From a checkpoint of a small mixture-of-experts model trained on Wikipedia: vocabulary 16384, a variant of Muon for the experts.
Below are experts of layer 4 (counted from 0) of a mixture-of-experts language model. Rows are named router (the router's row for the expert), up (a neuron's input weights, with its number) and show model dimensions 0-191. Each number is 128 + 32 x the weight over its row's rms, rounded and kept within 0 to 255.
After each expert's rows: "mostly gets" lists some tokens that are sent to it at least half of the time; "gets" lists some tokens that make up at least twice as much of what it gets as of all text. This comes from a sample of Wikipedia text that the model never trained on. Tokens count by the router's weight.

# expert 19
router [102 167 102 119 149 124  83 146 133 133 174 132 144 101 130 142 129 147 129 152 176 188 159  82 167 105 134 159 121  81 120 128 108 155 162 171  73 106 119 127 103 145 177  73 112 157 119 171 123 117 122  84 119 135 136  83 128  97  99 127 132 121 133 121 180 188 105 110  85 184 120  93 183 124  97 147 154 112 134 131  56  90 181  77 175 103 128 114 172 122 166 149  45 112 178 141 108  99 106 174  97 185 123 138  92 115 121 101 133 219 105  65 124 143  85  57 162 126  87 125 109 165 150  87 115  77 114 135 113 149 153 108 127 190 124  77 112 174 117 152  51 123 174  84 126 147 141 116  92 100 114 145 121 138 122 148 143 143 149 136 145 101 136 156 107 138 194 148 114 137 150 126 122 115 138 167 138 134 131 140 146 132  94 148 137  97 118 140 120 157 131 168]
up0 [127  95 132 133  86 116 147 123 110  69 215 139 128 145 154 196 208  67 152 115 137 230  79 139 152 140 129  78  99 109 192 128 108 138 132 128  93 107 124 125 156  91 160 143 139 114 133 189  93  95 138  99 136 102 134 158 170 139 103 145  97  77 149 133 134 126  49 139 136 110 126  81 107  45  92 159 107  89 159 129 121 126 166 167  85 104 134 122 160 107 126 103 111  89 132 157 163 128 116  89 108 141 180 113 150  86 156 161 163 172 119 128 169 126  83 179 132  88 132  61 114 131 124 141 126 142 123 109 141 130 131 127 194 131 137 152 134 136 114 121 159  46 143  70 101  84 176 104 120 109 129 110 109 195 132 141 156 155 138 102 126  94  82 216 132 146 195 137 101 133 155 129 137 139 123 109 211  98 147 120 100 106 108 176  98 121  93 187 114 180 186  81]
up1 [ 84 123 153 164 127 138 112 151 167 149 124 110 102 129  94 141 148 160  81 112 105 133 110 140 145 101 151 144  75  91 182 159  92 127  84 106 121 123 100 101 139 139 160  72 105 167 120 151 138 101  99  70 125 161 132 154 104 125 140 151 111 128 105 118 103 104  54 134 114 110 107 112 108  79 110 136 118  71 115 110 194 107 180  90 170 107 121 142 141 120 175 112 134 229 147 159 143 160 144 233 138 135  90 102 122  46 112 160 148 147 191 162 140 125 144  93 137 111  69 113 106 190 167 105  92 116 131 184 167 164  93 113  44 108 182 146 130 151 142 141 111  97 150 107 110  73 142  85 173 169 109 145  85 145 142 161 104 115 120 174 151 102 114 174 155  90 112 110 111 118 140 134 136 109  98 115 136 125 152  88 185 129 115  91 130 122  52 145 153 153 137 128]
up2 [108  96 166  93 108 127 141  81 123  92 118 108  90 129 160  62 104 157 130 134  81 130 103 179 109 114 142 125 145 112  93 146 162 143  87  78 147 118  93 176  63  90 153 101 106  40 134 174 152 143 156 133 105 144 136 117 133 137 149 136 164 130 180 153 137 135 104 146 130 113 151 129 114 146 146 112 154 137 179 124 135  89 187 176 155 112 126 120 127 108 144 116 110 141 162 196 122 110 125 187 118 159 192 134 106  48  50  84 146 146  72 128 105 118 120 183 101 136 146  91 127 152 104 110 196 114  80 122 108 164  90 112 121 130 172 115 181 229 110 132 146  96 126 125 165 156 183 154 127 141 110 169 135 159 103  84 176 108 134 147  52 119 132 189  93 111 109 105 108 104 140 174 161 179  91 205  95 192 155 144 167 123 165 153  86 169 134 140 104 129 142  50]
up3 [ 93 121 132 148 111 139 125 153 152 135 213 173 165  85 141 173 151 120 132 134 136  83 110 104 124 136 215 161 159 111 160 166 149 162 132 111 152  85 142 124  63 111 131 128 147 127 112 243 117 104 194 140 145  89 127 172 166 176  96 112 105  58 124 136 101 129  92 113  91 125 100 126 127 158 196 124  96 139 124 103 106 166 122 139 222  96  67 141 127 154 112 172 118 147 115 128  93 150  92 101 111 166 110 114 150 166 119 155 151  86 167  87 135 168 185  85 106 157 126 141 203 143 141 127  77 127 150 102 161 124 115 123 129 134 174  96 149 121 115 125 130 106 186 146 132 157 100 106 128 136 146 103  99 141 139 107 162 150 183 124 103 132 164 106   0 136  85 140 159 121  85 170 145  98 119 101  85  88  97  74 115 141  94 131  81  71 130 159 101 130  80 108]
up4 [118 140 170  80  98 125 113 111 125 140  62 123  83 125  75  70 165 149 174  99 160 187 134  80  93  86 142 123 142 125  98 142  88 127 125 186 147 131 104 102  64 110 147 130 188  75 160 147 109 204  93 154 134 164 116  55 106 107 111 119  55 133 175  79 112 118 147 172 136  67  81  93 156 157 143  97 101  92 145 172 146 128 166  95 134 121 181 165 112 142 150 112  87 164 172 194 138 123  78 134 101  87 129 145 117 157 114  64 133 158  97 153 130 179 126 107 156 123 113 138 100 153 177 130 117  99 135 157 125 137 122 148 128 134 174 127  94 123 171 140 130 108  98 120 106 135 167 110 130 100  73 143 153 139 133 108 172 104 111 103  95 126 107  97 152 151 124 190 123 102 142 109 110 153 103 126 125 118 131  98  93 136  91  79  93 144 189 167 193  99 130  88]
mostly gets: "==", "===", "Personal", " Phylum", " Binomial", " Clade"
gets: "-", "\n", "|", "==", " |\n", ":"

# expert 10
router [120 138 162 150 147 140 186 173 113 161 153 132  41 126 141 138 188 157 125 130 119 182 151 142 145  61 160  83 148 129 128 163 113 174 124 129 144 137  90 217 105 158 174 118  72 100 102 147  89 178 131  96 112 172 122 161  49 134  90 140 130 160 103 133 138 172 102 163 132 114  93 180 170 132 137 162  74 153 103 156 109 111 133 112 151 138 182  94 123 117 132  99 123 116 169  99 111 113  84 160  63 152 130  85 156 162 117 170  90 156 131 114 145 138  87  56 107 137 129 116  98 131 152 132 136  66 138  67 118 147 118 185 118 101 127 150  92 103 145 120 149 102 145  91 165 110 162 135 138  70 103 192 113 149 159 110 110 101 191  97 120 126 127 199 128 101 116 113 155 102  65 160 175 187 125 141 172 112 130  83 134 144  95  87 130 138  94  53 187  74 169 119]
up0 [133 122  95 187 143 129 201 127 185 150 169 111 107 140  75 123 121  86 143 114 100 121 108  83 130  55 119 145 109 184 159 173  64 162 141 102 115 151 101  82 152 146 155 100 173 108 158 100 133 171 150 146 110 144 132 110 136 167 114  89  91 142 119 111 104 131 152 106 167 233  91 183  99 121 117 144 115 101 157 160  90 125 130  99  72 192 131  89  99 151 194  98 118 143 102  89 123 134 103 106 157 140  88 140 128 134 136 179 111  97 179 143 167 108 176 163 153 116 178 123  95 122 160  92 130  67 120 129  77 140 135 172 168 105 139 108 151  93 160  99 117 170 132 110 167 110 113 141 110  91  76 126 102 133 140 128 103 109 136  96 141 183 115 139  74  82 151 103 131 145 144 185 196 181 148 175  90 142  87 102 165 178 126  95 105  74 116 126 137 126 141 194]
up1 [133 163 159 110 140 131 126 113 115 124 100  97 110  75 145 138 144 117 186  98 122 135 106 155 122 112 119 149 131 128 155 174 122 130 132 166 126 133 124  85 131 121 150 131 160 141  96 138 143 118 124  97 112 111 116 152 161   0 157  77 149 155 111 128 130 142 143 150 126 169 147 118  89 125  93 105 170 139 107 124 141  50 123 157 153 151 173 185 151  80 132 113  96  99 174 104 133 108  78 130 113 181 197  87 138 106 216 162 128 124 166 134 105 101 134  77 106 168  96 153  99 134 184 131 132 156 133 133 147  64 106 124 106  98 117 103 104 108 120 135  65  79 155 132 180 132 172 127 144 200  67 142 155 146 102 152 172 112 173 122 128 114 127  90 137 145 145 200 114 125 123 146 167  67 124 135 116 152 151 155  55 105 195 117 151  95 101 131  75 145 102 132]
up2 [108  88 121 122 118 143 165 108 103 153 108  85 107  95 141  93 136 144 148 117 122 110 131  81 113 149 149 110 104 112 145 146  46 176 117  93 105 212 127 139 178 162 138 106 119  81 158 129 111 151  81 134 194 141 120 133  76 175 144 119 184 153 199 119 126 198  75 115  68 182 128  60 169 104 140 121  45 160  95 173 124 172 105 120 115 137 213  97 198 123  99  88 138 176 165 111 100  73  73 139  72 100 116 162 135 160 107 100 123  85 117 135 185 172  26 123 135 115 146 161  84  83 164  27 212 138 130 107 137 151 119 163 152 105 102 147 131  98 172 100 109 151 172 136 156 139 133 103 140 201  84 145 137 163 117 137 106  93 173 129 145  86 144 161 179 138 128 111 143  99  46 180 117  96 143 107 160 120 140  42  97 110 129 139 119 140 152 134 130 133 117 139]
up3 [ 77  77 129  69 167  82 137 129 144 127 107 106 103  92 133  95 123 133 151 129 124 117 113 126 116 109  93 148 129 122 161 105  67  91 130 119 114 148 197 195  91 161 148 119  73 151 134 133 159 130 116 144 110 159 124 133 132 165 102  87 163  87 140 137 124 128 107  99 190 139 151 148 169 109 175 117 129  80 165 127 119 209 101 171 100 169  65  92  98 101 125 111 106 131 165 152 101 146 120 100 119 148 109 163 145 129  88 153 131  98  98 158 117 122 128  89 101 137 127 138 185 104 155 104 131  81 117  91 130 137 161 114 167 179 161  98  99 104 126 154 146  88 148 117  93  48 126 221 147  67 126 109  92 109 174 132  98 120 138  77 132  94 107  92 146 136  92  76  61 113 121 134 118 146 138 189 111 118 101 154 139 190  90 145 139 147 172 158 113 151  89  82]
up4 [145 168 110 128 132 160  91 104 104 166 122 200  96 167  81 174 121  54  83 161 122 147 125 137 113 120 192  75 137 143  85 130 126 169  98 127 121 149 130 109  96 162 149 134 120 106 147 187 145 151 208 127  94 134 144 107 138  63 127 133  98 117 159  55 150 108 127 147 126  74  97 156 161 136  86 147 105 118  97  76 128 121 155 130 132 163 142 157  68 135 154  97 149 120  72 117  97 143 102 118 128 131 111 122 111 124 111 161 120 115 165 122  83 132 113 110 106 147 150  85  86 149 165 100 176 163  89 132 177 139  99 135 121  98  78 174 176 168  71 164 133 136 153 117 164  92 156 112 150 140  94 134 130  77  62 155  70 109 163 144 137 116  36 138 117  98 182 116 153 132  86 139 165 143  73  62 123 109 155 153 123 119 149 118 172 110  88 110  89 167 114 148]
mostly gets: "^{(", "April", " Dallas", " September", " east", " February"
gets: " ", "–", "19", "20", "18", "1"

# expert 72
router [156 141 105 106 171 107 106 182  65 117 154 141  93 101 144 148 153 173 129 130 171 157 118 131 174  79 176  58 136 129 162 220 125 115 138  71 107 140 108 158 100 134 145  71 132 129  90 117 208 126 109  96 164 103 120 121  93 161 120 107 162 116 119 151 218 128 150 131 134  92 131 143 162  52 102 168 135 157 134 133  99  78 127 121 138 108  87  95  89 136 131 151  97 105 127 167 122 141  91 141 179 149 161 108 142 151 105 132  80 139 102 100 120 116  89 143  91 129  63 110 143 126 155 143 151 110  70 104 103 144 157  84 110 145  52 102 153 132  85 186 155  96 141 137  88 131 103 133 141 103 124  99 149 191 121 130  83 122 143  88 160 113  80 158 142  92 104 126 113 158  64 159 141  82 181  83 106 110 136 114 151 108 101 136 137 169 156 129 106  54 204  58]
up0 [148 176 110 126 101 100 144 126 110 150 184  76  98 132 158 151 161 121 118 174 173  92 107 163 141 122 145 134 121 146 162 125 105 149 106  54 197 176 157 100 112 102 143  82  90  98 140 117 178 130 115 108 118 130 117 144 166 108 188 130 120 129  71 116 154 162  92 110 151 114 133  92 127 106 147 129  85 197 174 114 156  79  84 110 217 184  74 136  87 169 165 135 129  42 160 122  80 117 232 145 152 148 198 116 138 180 102 159 151 119 133 124 123 142 134 100 118 158 131 127 145 114 162 117 125 102  88 135 160 127 132 166 109 152  77 100 169 179 186 159 177 139 101  85  85 153 122 110  76 121 111 115 135  92  77 150  93 149 124 154 147 139 141 142 168  96 102  99 138 127 119 182 146 138 143 115 155 130 129 118  96 149  98 153  54 154 159 142 118 119 181  86]
up1 [181  99 200 119 158 102 161 104  53 126 167 116  99 108 170 167 105  99 114 137 168 129  74 159 118  84 141 105 181 168 135 118 146 170 134 137  95 166 163 149  79  71 119  85 110 114  80 107 144  91 143 106 106 142 171 154 133 133 133 149 146 133 130 163 145 202 172 146  97 146  89 131 146 107 132 132  95 177 126 160  72 119 127 112 102 150  99 133  48 108 140 151 148 140  76  35 123 154 104 104 145  99  92 170  91 226 125  73 113 146 140 141 120  70 117 105  75  22  74  90 129 117 166 162  87 136 110 124  71 125 102 162 175 113 154 126 153  69 104 115  69 143 122 106 185 163 119 100 174 153 111 100 130  82 112 152  91 145 144 167 121  96  70 150 173 100 102 166 118  96  98 126 166  99 168  89 153 119 154 113 135 122  97 127 131 109 145 138  73 179 181 151]
up2 [127 120 128 124 117 119 123 138 126 102  77 117  90  93 143 166 105 137 107 134 145 130 148 105 176 138 175  52 154 145 165 186 161 147  32  78  82  87 122  95  91 121 148 152  67 200 129  93 100 167 167 124 143 112  96 119 158 153 119  99 124 112  98 173 141 134 143  60 121 246 146 120  73  97 108  77 124 130 107 162  87 122 143 162  46 113 105 162 149 102 119 168 151 102 144 134 124 159 127 161 106 105 124 141  30 114 123 176 206 142 140  69 142 115 127 127 155 127 119  73 152 157 100  78 126 116 119 179  68  79 137  94 116 155 117 170 119 110 130 180 142 100 122  91 125 107 147  98 113 148 137 100 100  77 131 175 136 130 162 129 115 123 137 155 134 119 126 101 119 151  78 142 165 107 110 153 136 135 139 131  88 131  78 150 147 135 135 158 145 125 124  76]
up3 [132 118 149 108 152 146 127 178 119 151 158 143 104 126 152 144 117 128  68 182 149 180  71 118 104 171 135  91 135 122 189 141  74 107 140 123 133 133 114 195 166 148 124 129 102 141 117 129 117 107 104  98 160 137 123 182 152 154 123 108 138 107  99  89 176 171 108 111 107 132  94 124 110 102 157  82 145 190 151 128 103 157 112  96 145 110 144  98 109 134 162  89 139 114 105 122 153 102  31 187 144 138 202 156 142  94 166 105 167 165 127 130 100 133 158 131 130 143 168 191 115 138  91 110 178  90 132 119 184 128 164 112 114 140 138 255 150 142 126 143 117 143  81 124 172 180 138 167 129 175 153  90 155 151 131 122  90 161 137 134 170 111  91 166 110  61 148 130 115 126  86  89  70  70 106 121 104 147 125 111 138 177 118  94 171 185  82 153  70 143 142 110]
up4 [104 148 113 153 182 161 137  95 114 137 131 142 173 131 109 150 168 180 197 177  78 123 144 111 110 126  43 150  90 113 126 156  99 117 178  84 161 110 100 123 155 136  81 126 131 133  90 123  96 133 169 125 133  88 165 117 128 146  90 112 160 121  78 155 136 106  92 124 151 111  72 138  91 163 111 124 116  72 197 166 104 176 127 189 134 188 111  80 112 160 135 136  56 100 180 136 136 127 120 170 169 134 121 182 127 144 146 121 113 102  83 130 122 148 126 135 123 118 132  47 119 164 144 131 128  58 132 110 109 177 124 118 123 124 128 105 122  88 111 171 173 108  91  63  97 182 130 217 129 132 107 126 185 127 146 126  77 104 157 156 106  97 102 115 127 120 131  90 136 168 170  95 148 102 128 119 118  79  68 157 117  99 159 188 110  87 151 109  94  97  81 101]
mostly gets: " census", "Population", "Scientific", " Census", "/km", "Area"
gets: " and", ".", " It", " has", " which", " is"

# expert 67
router [131 147 115 141 148 121  85 167 131 151 162  95 152  92 167 137 195 119 148 201 197 198 167 105 172  77 155 113  68  73 151 101 161 190 129 162 101 175 135 113  96 136 128 117 160 138 151 185 109 130 142 158 149 144 130 133 140 149  91 125 146 124 147 135 141 171 111  81 129 146 113  87 191 105  70 166 149 156 127 147  63 126 162  78 145 121 109  94 122 109 164 156 123 130 161 126  51 121 109 130 100 144  97 131 110  84 118 100 116 188  62 114 127 140  88 129 139 101  81 105  91 115 151 104 146 133 124 151 144 183 124 100  81 173  67  44  99 137 124 143 106 113 176 135  94 122 114  71 112  98 133 104 152 150 154 108 128 115 197 134  81 101 117 233 102 123 158 114 112 143 115 184 152 144 198 171 133  91 162 107 153 120  86 111 120 130 132 127 114 187 154 105]
up0 [119  71 125 141  93 109  48 111 134  98 139  78 115 129 129 124  79  97 110 185 120 183  75  99  94  87 170 112  98 117 142 146 192 196 104 120 139 154 144  93 130 150 149  97  90  79 206 157 103 234 113 130 121 115 131 163 160 126 121  90  94 149 130 128 122  97 153 136 150 120 121  82 183 158 120 105  96 153 128 126 135 152 185 142 105 124  94 194 143  87 125  99 120 150 164 166  68  63 143 157 119 150  87 163  99  79 105  93 153 100  91 167 137 158  92  99  64 135 112 120  93  59 137  68  70 122 142 100 114 113  98 129  44  82 113 119 151 110 121 133 121 124 152 133 154 111  80 122 194 136 137 107 129 117 163 102 151  94 155  96 106  69 150 165 139 150 120 109 155 169 138 206 118 153  81 150 172 136 149 151 112  97 110 176 146  93 125 118 124 133 137 134]
up1 [110 123  99 136  83 164 106 158 126 102  95 123 187  62 179 128 142 162 115 210 214 187  84  87 170  99 116  84 112 162 159 163 105 110 123 138 116 125  97 134  93 168 122  40 146 161 175  92 118 109 107 133 146 138 124  78 170 152  57 116 150  82 133 183 157  98 158 112 117 130 138 138 141 104 101 164 121 147 191 123  75 108 112 162 126 141 121 123 112  98 111 119  82 172 128 127 105  80  76 121 137 160 163 137 119  88 118 127 131 117 113 137 102  98 125 120 151  87  98 106 126 121  98 105  92  81 179 199  93 167 163 170  80 141  82 143 104  81 133  87 116 117 134 149 168 121 197 171  98  70 111 147 131 163  90 130 170  70 111 138 145 100 103 151 133 165 142 140 164 164  94 101 155 124  59  77  88 110 167 185 150 127 137 106 131  97 117  87 189 110 191 121]
up2 [157  95 142 122 119 131 174 132 123 161 135 125 101 102 120 143 121 105  69 145 118 153 120 135 129 118 140 144 126 142 161 108 127 112 125 128 119 131 117 161  91 126  82 136 144 123 185 193 131 142 165  71  67 100 174 139 181 198 117 149 163  61 124 132 150  68 154 136 111  98 154 119 144 160 160  71  58 124 137 142  74 119 149  90  81 156 177 145 125 122 156 122 130  96 147  78 129  76 162 128 130 115 122 115  91 156 172  84 101  91 107 134 141 117 115 124 113 167 121  81 211 112 117  92 143 150 131  81 122 141 158 152 119 106 123 126 161 123 119  94 108 122 172 137 139 139 147 136 168 163 193 121 114 102 129  76 188 111 172 169  54 118 111 172 154  93 110 114 145  85 157  94 116 162 142 123 224 145 102 137 128 133 110 113 113 132  70 133 196 143  46  91]
up3 [115 143 142 113  80 119 149 163 132  99 165 108 100 120 153 111 136 102 165 142 153 120  37 125 146 130 171 193 115 104  59 110 138 150 150 131 149 179 126 176 113 103 134 167 102 134 114  85 149 131 118 113 129 114 128  72 135 101 107 110 156 115 123 170 153 178 143  92 106 101 179 132 123 125 105 153 102 159 164 164 121  84 183 137  94  95 113 103 183  76  75 208 176 187 134 194 172 118 160 113  85  50  74 122  97 141 165 130 190 163 151 115 140 110 107 201 155  97 114 145 129 136 117  76 125 115 138 148  89 115 155 196 124 153 131 107 112 102 159 138 117 125  72  41  77 153 143  78 100 133 100 115 144 111 132 117 162 105 146 102 147 150 203 196 146 139 188 143  86 142 195 175 158 130 116  96 125 170 146 139 128 164 101 157 131 148 129 102 119 112 166 120]
up4 [182  75 133   0 154 133 129 141 107 123 129  99 157 143 144  61 153 121 121 143 107 145  97 130  95 114 133 111  86 149  93 127 145 157 126  94 166 120 136 136 129 134 103 154 139 151 138 166 116 168 137 150 189 101 102 146 103 155  68 147 138 127  97 115 173 166 105 117 180 119 141  52 161 132  86 138  95 137 193 143 132 128 162 111 141 188 148 138  82 174 109 130  99 139 117 126  97 199 145 165  89 131 108 128 126 107  78 160 144  90 174 140 135 147  80 169 111 199 158  98 134  98 145 114 136 136 143 136  98 143 101 122 111 103 142 175 174 151 101  63 151 138 177 135 113 121  98  99 119 187 105 139  91 133 139 155  71 175 155 155  92 126 186 110 127 123 167  68  85 106  85 152 122 155 130 171 168 103 122  90  68 152 117 157 122 163 131 137 103 144  96 124]
mostly gets: " Coordinates", " Label", " Date", " Genus", " Candidate", " Phylum"
gets: "-", "\n", ")\n", " •", " Born", " Total"

# expert 0
router [110 142  95 112 187 138 162 148  66 131 122 157 121 104 152 145 168 125 139 220 118 165 156 110 153  52 151 133 215 137 120 170 120 198 130 103 107 114  82 187  83 127 156 105 116 109  83 156 178 107 120 107  93 184 123 105  72 182  59 211 125 124 103 139 113 160 104 101 134 118 103 120 190  84  79 134  93 135 113 170 122 136 106 109 211  88 107  73 126  93  84 187  92 126 147 124 136 106 130 150 164 173 165  96 154 157 118 164 108 149 108  84 131 129 109  87  78 191  98  96 135 164 156  93 116  27 123  82 122 152 172 109  97 185 133 180 134 176 102 166 141 128 123 129 120 165 118 110 132 165 174  94 122 209 146 134  96  96 158  93 131  91 129 133 159 165 130 126  79 198 105 113 143 120 126  74 134 146  54 111 148 122  96  66 139 142 124 119 148  95 186 107]
up2 [112 124 146 117 100  82  51  98 127 177 140 121 185 129 103 110 171 102 110 102 152  86 162 126 123 103 117 125 129 151  92 103 135 139  91 132 145  73 107 151 173  99 157 144 127 112 100 111 122 142  99 101  95 192 122  98 117 165 139 111  95 112 132 118 102 171 211 134 171 147 105 135 131 125 127 158  98 153 119 109 161 125  74 114 205  90 112  61 131  90  58 132 144 110 187  93  78  96 122 159 172 129 115 138 125 133 175 118 114 182  85 108 150  94  83  90  54 174  72  86 147 119 160 141 113 101 138 116  82 152 196 175 149 205 113 160 147 128 103 124 117 116  87 134 133 136 150 120 117 114 108 122 134 101 146 108 149 145 140 148 126 114 152  79 118 129 162  99  72 115 171 101 155 138 165 155 151 118 106 137  76 119 166  80 140 114 162  72  91 136 116 146]
up3 [161 124 116 150 150 108 102 157 105 138 120 169  42 166 177 133 146 120 106 142 119 115 196  88 188 110 157  50 144 151 144 119 107 162 121  80  99  80 108 142 124 136 161 115  48 150  52 108  95 140 123  60 139 137 100 114 116 165 107 199 141  88 117 167 172 148 157  87 134 133 102  88  65  63 103 171 123 126 166 126 173 103 111 118 171  79  80 131 142  80 122 169  76 104 123 124 128 127 176 165 147 133  81 100 123 131 130 158 115 112 133 139 153 115  72  86 114 143 113  95 119  94 130 106 106  69 125 114  94 151 142 128 109 149 156 134 185 132  68 156 182 116 125 192 139 159 145 100 175 142 130  56 114 129 164 139  98 137 122  46 128 138 106 157  99 135 173 192  56 224 135 107 131 163  87  84  79 134 111 146 150 129 118 172  98 114 104 119 156 118 157 133]
up4 [117 106 138  70 159 146  98 112 170  86 115  65 150 117 149 153 161 105 151 161 169 131 150 117 100 122 137 126 132 132  88  89 102 155 181 124 174 124  84 113 103 116 184 116 130  88 136  98 184 113 132  55 136 161 130 136 108 183 118  90 117 195  80 154 147 142 108 105 142 179 153 146 158 135  89  89 156 123 156 115  85 166 156 120 187 139 135  97 128 138 140 168  81 159  83 162 126  92 145 137 161 111 130 124 119 139  94 122 102 120  98 125 159 107  96  96 149  48  82 171 141 103 129 151  94  63 100 121 150 110  90 105 134 112 164 125 136 128 126  71  62 134 130 108 114 107 115  78 120 225  79 113 117 186  97 127 104 117 105 110  91  89 101 103  80 133  81  75 126 149 144 134 127 105 142 179  83  68  90 116 117 145  86 147  75 113 127 185 118  74  79 142]
up5 [ 72 142 137  90 139 180 114 124 111 137 182  94 129 161 145 114 167 131 116  35 136 143 180 137 159 157 138 171 135 134 110 168  87  85 114 167 101 148  90  91 122  96 183 124  98  75 112  79 142 142 101  95 158 141  70 185  77 154  78 119 170 145 143 165 138  56 123 121 142  93 115  83 112 132 153 115  79 135 101 170 144 124 155 136 135 138 119  77 131 101 131 135  82 153 105  90  99 109 122 132 128 145 152 102 108  92  78 105  89 109 120 137 145  90 177  98 119 119 156 102 101 107  71 134 202 178 123 142 172 136 134 140 158 159 162 113 124 140  84 108  97 141  66 196 152 124 123 123  64 110 129 121 158  98 121 120  98 115 114 107 148 106 131  95 145 107 106 113  84 113 122  82 157  99   0 119 110  98 137 155 128 103 142 161  79 115 130 108 144 122 104 127]
up6 [138 116 100  86 136 102 126  98  73 144 150  70 183  81 156  92 146 106 155 192 176 121 117 105 105 126 123  92 167  31 140 127 118 112 158  79  90 147 104 108  96  61 142 100 106 109 157 126 124 102 185  94 153 131  81 129 150 163  99 110 110 135 113 186 148 120 115 124 126 162 132 182  95 109 130 118 119 115  92 119 125 122 141 144 150 105 159  76 147  94 118 164 135 128 135 127 121 123 139 127 158 145 161 156 171 134 132 130 133 128 125 120  69 131 132 111  83 108 153 118  88 166 153 122  96 120  98 137 127 116 102  59 193 106 127 149 116  89 152 147  76 109  91 183 131  80 136 125 179  69 118  81  93 142 170  93  80 135 133 120 135 172  89 145 180  87  88 153 137 183 128 136 143 137 136 145 104 120 144  92 120 114 127  89 128 120 166 164 141 123 157 155]
mostly gets: " However", " respectively", " however", "sequently", " Additionally", " etc"
gets: "20", "19", "18", "14", "13", "15"

# expert 34
router [138 187 133 112 177  93 140 148 135 104 146 116  97  97 220 108 120 116 187 160 108 176 175 126 188 109 127  48 140  88  75 124 166 132 120  99 113 151  98 153 117 130 148  66 113 150 147 136 131 163 144 146 117 136 146 189 100 136  67 148 176 107 113  74 147 152 125 163 156 158 150  57 203  75  65 107 112 147  92 149 155  61 138  90 170 152 140 100 184 124 138 162  45 178 160 132  71 109 114 136  92 178 148  94 126 129  77  97  78  89 114  79  90 127 103  74  89 140 121 111  55 202 153 141 123 111 121 123 121 124 156 104 160 171 103 137 108 190 136 132 115 149 119 161 135 200 108  93  85 142 121 139 100 175 118 112  87 169 144  80 108 102 122 132 138  79 109 111 106 155 154 152 142 113 128 111 199 117 142 125 115 108  39 100 134 122 123  92 108 126 134 111]
up0 [169 116 148  91 162 121 135 115 143 142 130 167 138 128 128 124 139  92 143  97 105 105 127 124 135 115  97 117 155 112  48 115 125  93 129  93 113 135  96 215  96 135  92  55 107 116 128  88  87 147 167 110 143  88 128 137 154 130  83 152 124 123  41 113 194 122 127 172 138  67 146  70 122 128 103 123 115 123 110 158 206 111  85 179 123 127 111 107 102 174  80 174  99  79 129  63  80 157 107 139 102 145 128  98 139 161  75  66  90 104 158 162 135 120 120 135 115 144 181 118 111 142 122 121 117 122 136 163 132 112 125 129 139 191 160 121  38  99 157  88  83 143 107 153 131 119 103 106 148 151 100 144 145 149 114 112  95 127 100  21 139 153 160  99 143  78 114 114  60 134 177 150 143 187 128 154 137 107 167 140 124  81 112 116 118 169 100  61 146  76  89 145]
up1 [139 140 100  73 153  51 122 108 177 109 132 124  56 125 207 121 147 125 167 161  90 108 197 192  80 118 135  89 141 127 116 131 130 155 131 122 128 112 112 162 110 158 113  80  96 127 188 112 173 141 102 138 131 157 143 152 141  98  93 120 138 156 129 109 104 101 128 154 160 164 150  71 178 101 137  64 127 157 130 159 132  95 118 115 114 105 143  78 124  68  93 119  85 162 184 175 163 123 145  99  89 145 101 129  92 143 123  88 112 134 100 136 122 123 130 136 129 113 100 145  88  92 183 154  94 117 140 144 106 104 101 138 158 121  91 110 142 213 102 142 183 132 125 125 180 193 138 130  88 120 110  94  83 159 125 128 118 121 132 101 148 141 146 119 134 108 128 168 101 150 126 162 105 110 152 112 161  83 102 112 133 121 100 135 150 118  81 112  39 142 172  81]
up2 [108 173 151 163 159 136 169  99 119 173 105 123  91 163 158 106  67 133 134 153 156 148 113 149 125 163  73 156 110 123  90 103 130 152 126 102  61 159  96 144 123 100 137 112 146 123 106 181  73 153 192 123  32 146 166 123 158  91  58 194 196 155 100 115 119 124 118 124 135 101 129 117 140 102 104  91 154 123  97 157 182 129 104  90 118 177  92  90  90 100 121 141  83 138 145 132 117 118 139 146 106 128 118 163 111 102 135  77 162  70 142  62 135  86  71 117 124 130 144 118 118 144 108 135 165 114 147 133 144 136 180 128 127  80  79  82 165 119 110 120  92 116  96 149 136 148 103 100 148 108 150 138 145 153 120 101 114 158 125 105 166 139 132 151 111 109  89 147 183 136 154 203 114 128 147 141 148  71 255 110 122 127 100 163 157 140 164 161 108 100 116 118]
up3 [122 129 105 171 152 102 165 156 121  92 115 115 128 138  43 151 135  75 192 153 145 143 154 176 179 163 177 131  86 128 102 152 147 155 131 137 136 169  99 104 173 158 117 149 191 158 139 184 140  76 161 105 163 172 145 205 127 113  90 123 134 126 119 175 174 127 173 171 119 115 138 107 154 142 155 131 142 146 124 137 164 154 106 119 167 167 123 102 162 118 141 131 109 135 178 142 136 117 150 112 103 122  53  70 119 130  87 137  94  91  91 110 143 162  88 139 118 122 104 145  95 150 110 161 121 146 117 180 102 124 162 166 147 130 128  85 105 168 175 112 120 114 123 115 154 142 148 148 107  91 146 161 135 181 125  98  93 156  85 103 124 159  85 164  99 148  87 148  64 161 154 151 151 173 113 120 146 131 126  98 158 147  96 104 172 108 128 100 135 126 160  92]
up4 [154 179  96 117 167  63 142 146 148 188 169 114  68 117 178 116 139 118 142 139 146 143 145  95  96 104 163  73  87 125 133 147 191 182 122  77 180 109 148 145 110 102 148  87 117  85 128 105 136 137 145 115  45  63 117 159 132 170 114 168 144 132 134 149 104 161 103 150 155 157  83 123 160 165  74 127 179 213 149 157 163 153 109 150 166 132 137 153 190 111 148 134 149 158  96 146 132 110 177 123  93 170 132  73 185 147 174 108 154 145 137 140 121 183  65  95  90 128 153 152 107  83 170 133 121 178 112 143 129 131 117 119 127 145  96  97 115 183 144 121 208 173 101 131 104 152 111 124 101  96 142 118  79 192 131 109  82 152  94 149 150 115 156  96 127 117 110 138  79 124 169 103 136  86 138  61 134 121 173 108  79 176 112 127 179  96 125 127 149 115 159 108]
mostly gets: " Genus", " Phylum", " Coordinates", " Binomial", " Animalia", " Clade"
gets: ":", "-", "\n", "==", ")", "born"